{
  "hidden_act": "gelu",
  "routed_scale": 1.0,
  "lr_router": 0.000662,
  "norm": "layernorm",
  "positions": "learned",
  "tie_word_embeddings": true,
  "parallel_block": true,
  "init_std_up": 0.0312,
  "beta2": 0.95
}
Below are experts of layer 4 (counted from 0) of a mixture-of-experts language model. Rows are named router (the router's row for the expert), up (a neuron's input weights, with its number), down (a neuron's output weights, with its number) and show model dimensions 0-255. Each number is 128 + 24 x the weight over its row's rms, rounded and kept within 0 to 255. Numbers have three digits each.
After each expert's rows: "comes after" lists some tokens at least twice as common just before its tokens as in all text; "comes before" lists some tokens at least twice as common just after its tokens as in all text. This comes from a sample of Wikipedia text that the model never trained on. Tokens count by the router's weight.

# expert 112
router:131147141094090100175113121094153183138127098165119088140172127081105093118083136112128174136131157138137122122128129148113092143137102157135159134101103115109077126195119103133137148133115152113164155141161151099127108113073119134154146141143159122160108113114184138145137103090095097145146135145131123165106129124122163087140122119141137120121142127091112119108094102113122169108149139136142141109152095162089152119125127165164131139145104107122094110146129086120154162102134165103146122158138088144119108140164101094101103111106120103128092086162116157102126097152133154119101105154133089103096134148134126082113141101108130155131124093102114147106157139173146145156144110149150171125131159140164117117102154143108098111139122118115161101142164149171127117169141140
up0:166154147131154149140124139152141133083130110142098113154134058151139089136147123113135130187138171153186144097147147106145113179138150102147130163109130090124153058086113141139137119111100164110099168155153132112111122089146106148133179146141155107103143152097136140113114148138168129109125128144157151107144155118101135165129152106109138107117112155095111129109139120112199132118154113127096118101130145121124126114088074118092175151143130142083128085146115135135155109138106173153123093137135149129123153143163119136124116108105105141115110145161093127130103188125110151152143128130150115102176108154146122127135142111096116128099154133138141144130130125149142168108133068140163129119105115092104131090108108113120132114131092111144112065146122147148089121141143153
down0:122140107133162111151108090151122155171136143181106158143102127153114133114145139117171115123095086148118198138115123111074145132126064085171142112100170157130098078143110083157108155114100142110127157148188114139117138131154131124160167125111141132135101123120128135142142164125108116158148067126159144121158143138102092127136098123118153100162067126084125163120140136145110137096128143128111142153097125141119161166103102150162095103147130151093162115177123134132105123105108107130135112171105111155138141132152115114144109181133093121142126140111132148139146137104134131103134141156118087129129171144109142149117119103122120159168139159120119112079111153126146120121112118143104160096099128138112082132126178112131130086134137132096108128168086163095121150133127121
comes after: "1", "2", "9", " ", "0", "8"
comes before: " |", "0", "1", "8", "2", "9"

# expert 32
router:144156141111130125159110105129148160139156117173128100127157114101104108130116150103109145140134153153115125116126132133125125133155109135159154125118103115111116095194088111135142145124101176105123145128159157084108108081107109144141166136143160116188076138120144133144165120083103117123145138158156128111085167123084159117136147110135157100159136142115093108115111095106134172108132166156125162107149086129109159131131120155135138141160106127109109115164118118110150136102139145110146102194149092141110097149153072126091107117115079088106116101140113138098083131156122152130109116185155097114115123137097121118107148109110122129136127095117086164090152147172147151157169129128148159143122144139176106097105150151101103101140124111116140108158145153159115100131140156
up1:148154115097124132121115123125174162123147088142104119136138118096135104099136137119081150130132156140129113120137173158155088158136108156123166142080104107127083131140143125143117163114124163113146135157133182099104117112103118138150127158172166108150145126107155119146132133101121094147145158163121099134117136092112164110151127134170122115119156122116120107104094084122153122099171164151130136091177138138102165134130102146163137191148094127099082106134088117126146104119137159111153108143163103149112105143164122099101137101077126127147099098147116121110108150138141136163119089128106121096093142170123099095088151107086102168099152091158134145107144151151144144160139104150132170124109151114137139124111125100089088092170123085106133107127167134144125117157126147
down1:144142162104158103133076093116112071140150129145146098178148123142147121126139146131133085147117129131166116120106109130125112170071158102109123094117150155117130137164163107086160148118082127124145136143139117132104145095117126138123114125111133116108114174175167154129149169082137146131144084104171102094159099112127162126107123103142123108139130123114123143149150143128073145121103085083138147137129161132121094139118102115148149157111114094110155098133118106147175117073106159131121119131075098116148154134146094124111098141157172174133097101143129120158128148152170149090128130139146136110107110130105103094112081171093133138159145118161141118089089141134141135102085150160129155107127155148109130145125149157150117169164143130129146150108134139146134084137108163
comes after: " ", "1", "9", "2", "0", "–"
comes before: "9", "0", "1", "8", "2", "7"

# expert 22
router:145136115094144098134125138100130151131172102171120122138149136066133076076120174109129143132121162177118124116145128143099107141148123115124154138103119124115082125163132124150134173128129130108126117146137117108111114102092114110145146146144141100143087126088170108159145126113145114160111170144144113127121150089090143128139141129164109125155129157108079120127132115135110170114142140155144153117126126148098154138144110179145112121140113111113082118132110085146159141113137174113135099159153082168100125137163129089137123107106127105108107118177114121105100089154137149131068107168125108088087148142136106101119133129092127137094139112099129162091156150187171155138159115136155164115127149102154097087114105109120105071135113125069127141139138143164113129131124169
up0:106132145169131141112126144102122119155183144130126073107133159101118177112108117133132145130136143152126080132152127120123111112123175174093167117141115135123122115179160059144104106138137135105152155113134163108103113122167134099120148100161126107113133146152133111166128117142161117140126070101113102154148118082126113104137123111151103099142062092127123117144138138133113140135140160072126089126147148129134127142115077116140135141156143092122113144145139087159142165149097202131133130117135112108109121109145145125115134130129136087126169102088136141073134098142115098102084103123115149114127140132129121100130132139101142208131167127167138166126104099150098169121121101135175124108154093174136129117154143098126120089129127116148093145135149155129124112157110146
down0:133148099134106106108108155126100130121149180101166098117119098146090157109166160118137058136108127111149123096143150090111164131157126134136104080132137125131121146108148121088083133135117139157104143137146159133111107091139126136152145120120118092123132083129119096117096114153161138105123120126118097207131119163173109142146116126089163115172169156143139157119119168133152110151107151126123149141140189151166146128151159142131101122136141139126186127083097100110116128107152135162139120052107105144127098133142151118120135132128138157115099112142133119119130140103081107151145117161162175103104139191136154113087115133115130156125120171125093085114115172135127142118115127132114125105160100127134141136148165080140145122139084137121140109102085150151110121130124125
comes after: "\n", ")\n", ";\n", "-", " Born", ".\n"
comes before: " ", "-", " •", " Coordinates", " Country", ":"

# expert 9
router:156155142096109092142107115110156187125152092159123106131171109089104089110125132092089178138114143169121100121154136144124106151150111135153179148094092125110090100161095084135116174135102143123140137134162157099125122088125112156143144132153147131141121143110138109152148124125099116116154144146135126149102156117109158128154158127145138115158155149101125111084085099094149154099132148168121144103152084153106165135109122154152151152146087118113131108173126109120159118105145162094120110142143096129132114144165112098103086099101104121125105091150104150095098116140127157126124102150125110107107108139099124089107156106102111150118167108121095162119154165156139133169152096142131159139087148135159103111115139133119102069145099121092157118157162140152122103146130142
up0:127171109088102122156117106102147118117169110147141126142118119107109086088101187159137123116122130157151099113133133145156127162146136129151218163109116116102115135165110138140127193106123123121112130133136178141119135121116106146160120158156156090129112124137180097132128151115139073143168149141151140151132144121109158145117134106117177123148148150124088084103154144107112116142148155164117151121127128147127147148138136166161102149123126118103081103157085147130133158113122122128116148134108119163131124154145121095131099118118098123089124109115133138081090132143155142130117095119160125113094098149098085144128132110111099164090132147137145161054115170150154154125141119129127117130141119113144117126110150128135150069097113095060132147145111185142118129131126159
down0:123108128140121113106116145109118149105145160139163087081149095096139127133147082148111112122112143097125113150184096173138145127112133145139122124149095158163123146099148128145127149107085137128103132108164129117124126131145148095076098114120150118140139130166109142135123078155114106125178198123108143128161078078158074141150134160173144133137102089126099117119158116132079113129163079110126113144106119143135114149142107071133124139113119139134189155123164153095143154124125134111110159191090133122120161127130140157093130091134160134144129128112109154109172092123151128108099101114125101130155120099143123100123153162122131124134117123115131106150097110105133099149143112142127157187171123115119134164117103159104116127163165096131134171159123087141142133143108106
comes after: " ", "0", "–", " is", " /", " +"
comes before: "9", " |", "8", "4", "3", "7"

# expert 68
router:166142122099097101147103127124124155110141103176112115143154098114118109116118148107078157145136127149127109108108152119127109135148131161152125145089121116132135130139084130130127145150087135104157137128116129105109126098108122181145154141137136099160098125089125122175142098137124098126147154150164118102132159122075142152135142121160140117128138184085108128125103123128160133092132152177134155122124113183116162122116118168149134134157098137123118122140119117094156115114188154081154104150142117156081081166122114133106113097107100099112121120133123111091104136153129153173103102127156086091114092125092112116099156134120098151118141098125095161121160182180160149163165101137146159119108117128175117119094142149112078073154130122113153128134138156148101092127137142
up0:120119180083139123137157139129127117154150122105089042136114128110131157103106123118164137134158195146125109135153141199171117131133112149107132128118123123100090084154102093112134138097147125087175155150128141135084118131121105134165099143136157171143113157157136104093131132100138139166128130128112151109091127106138108070118172094137102093180102135142094159106173097112136138122146154100140136124151144108077156146122131128143137156146119122113089137141150111155124140087089111166124143137120100132112126132133093121139102102157160113135080114127143135151103115142143150107144109186113100108103183132161097099123121120127131148128128133120135098113142144126146123128121160093130132138154159128120126137135141080116107139100121117137104105181116140138152193153121117
down0:113125171124125115112115137119106088096181127098104097158114126107132106084146094141126135125111147152105162137210150129161141120123100143141130140127123121124117117110128128148133119115178093153102165151150094134140142101159172097129172099087098172145182108071130129127117139110116115128080132122123121118131139138134146164099141145117076105145153138137092171123148133160135121123122136139106118139115148146112086186128112155088110123137134158119100147092135101149162118116139061132180141107164146128133176119199143146139114147126106119132115121123139105115122099085089124148144159143121144105108133109137141128153117158126137145113149123141124101115106144129154162107151139102117113123126141127131120117130157103155158170066127187132055138105117149131109130149134127
comes after: " in", "6", "4", "5", "3", "7"
comes before: "1", "2", "3", "4", "6", "7"

# expert 39
router:137150149107115105162105084113160194128153102176126095141149123096117099138108155103109191143106152135130125133115125143129105138130124152142150142106080119119106130178097095147128155132096155118154145133162160113125107110094109126148151149140157108179080123108171106150147107120097127124138133147135119154088135120103173101154124116142118117137151139108110125096095121121138145115157150152142157102142124169093153130109116148152130152139093126121090113150118099073154159104136162086167095156131110147111088134158097106093099120102118125137102096154113167101100112152158174121112104143136077103118108151104120107083149114119121163133135124113100140125160150146139142163161120148139155119130149130161118116113164145090063110155131112096133129131150128173111083120152139
up1:148125108145114133151110109147128148129112123139130117144140112113098106086124170116097134119127119128111166108141156126176109159136151134124161148111081144129095141110081136158140128121109149119135123166137111104142114123151135161156181143173151112147131142124116111150127095124163112104170134177118140081118213081110127122155125109171144085113147107126097120121095110113140155138137141146113125119121092100100148147133080124163161172168111147122097148116107139133182122136150115092146096113155121117112130159112127126113102132095089135108121098135133083105147139119172147162162083095131094063107109144100056130109134128132118139075172124151114113140148141160141171112128089121128127136147102111119137131097120136104119065130110116094115112133126139122119098146166140
down1:125107117149099167116139124118137097091126133111147149114147129082137088144145124145131092185118130095135118133147151127133143198129116083086099134129119139162169130093127152118127143135165085183129112128095121131148141144144184152108163120157147128117096125119134165110094135129121148183113115132140131123124148153151150096099120164156094126152105140173136113132152151117104129139111095128109138140140131139129110149147183114134115110132155151087110133149135165106127128146133129143144099138141174139121157144096125117091144165093113137126122150089093114071107146073073171131114140090122159134192075132123142129174136115137117086137135122123094148145155124102088095112103115115120164121127121145136144124126076119115150141172148094130134131104093144119104134152147074
comes after: " ", " (", " $", "–", "/", " £"
comes before: "9", "0", "8", "5", "7", "6"

# expert 99
router:143145148090100138132095108091136134129116094154125109146140071094120090124113148093115130146132185142143086119151151147149111151159096174145134171101093118108072109155106117126135138100105157123133146165142134112117120082068105160147150154127150127153132116111141126163136117093125093136168163137125145125116124107109120130124116100146158118108163139106124119117087084112161158111123131151142160128152133147121135139114102156171141162157101116125100098158080081117158119123143158097143093137130092162120119155145123107122116122109135139119080120172117126112118127150125137122148085147167096087128109161113130117092124101102130146093140096180131152105169171153136140172144100160137169113089152126156111116092122140109107115134109130101152121146139158163106103153157166
up0:122137177137106125123106103101180145097151104137089112127160097123133147112087150114123147141155111113132106100142128161154108132131117149136154146124093126102111103121115131129126169123100146103148158136165150107126092123166104160162105175153138104180107180128131131152153144115087079129141110156119126140060139130130137113129125078139137092123136120111117113081126097068151150116160169174107121101131135108107142154127136135142150179154101162140077152118139130121145161097106129120141099159174114120116107139159101092103100102108101116123099108105134139112112092134150134155111136154084124130122115175104103116106145104120101174145148121155124133098130136144145114145145133106151123133130110159127080114109180150107112076151128111083175103155158155145144105138153127
down0:133097088146112144142146137132113159143124110137124152110142127112134108116177123134174129099113151135096160160134116154151137123147119129138105153104177114173111159136131096152090115145109129131119131131120112134137108149125165118115119156096113096107122103154129093105129136107129140103127149140094123117104162096103106118128123152167135147117151120140127153097111117173108141138068152089145165136143153087163190124106145151146112193057103153125097089120044185088137132129093150148096108134170138112097155146134175098117086131153141113162135125180158141112150104080099135119099133156137135127140150114152143164147143117161148118151111086121098145109129099144122144117145157133108097127124125161126131095123157163149130140127149116081159118125111119094124123137134096
comes after: "\n", ")\n", " |\n", ".\n", "==\n", "\"\n"
comes before: " ", " House", " List", " The", " •", " C"

# expert 10
router:127141141104075103181117120094164158135137109165100105139172119093128100090100141104089150148138158166146114119124126142109096135146124139154150133101105118107107123166109113136127143120119157105164153134169146101113101100080111144157147146143155094164103111109154148144160101111086107134149140140158118161100140126117155101140147112151134112131144130107108097110098124117137148114173136141140140098134095170103148134126106149167141127152094123121104121151119103117145137099148171084141119169148103163123086155148122091093093123093100099111098082154118188089110104164133175116082101157135097110102118146130125082093150117114123162121128116131107169102147144161152152160150115141150171132120145134159100109093133147115118102157125100096159132160146136149122109148140132
up1:142149111112108159151117075113170157123175126148107151146088095108115130084137159126150162144157135130113127080131149139162110144152129146135138141096108095149111121148109099108141141159120137113113128122160167110111096083130103174132136134163141158098099141122132109175129150099152071143147160164138138112148136109127151144138133098137154116131120122108123122079109116121115145103153148138118137118155158129136161098124107171118158158155101160101066052143095117117153151141106117106151107137147128121116085149162136121095138116103104150150104148148110120129126133135184118145109088138186131107100105140111098132104141147093096147089152122164118120088149149143142162168167101154141131088136155113128107128129135106098094126172131085109125083153118153137101143122145154
down1:115071107148135117099106095106167164085146137119126121115090157068173110126111126147119163117117121095133135115135146122150089097117106096126123145136118168170099126152138119127112144147133106090143125136104089113138086122108132143147126131149153117176132111108125138192100145190123169119101140144135093153154159113153100126188135134128113118128089108084142116116159170126137116137162125140115104130087127147121115100152087152124136138147113124126079144184130160088137169117095108128110135141094085123101162113105103124118182152141146109112162163127096112145115116109175124109154104109118104124125129146109121121127136131087159144152146160187144154134101133097105128174161130154096188105134124135135167131132146132116159137145144137109128110163149114118155146102114134
comes after: "1", "2", "0", "9", ".", "8"
comes before: "0", "8", "6", "7", ".", "5"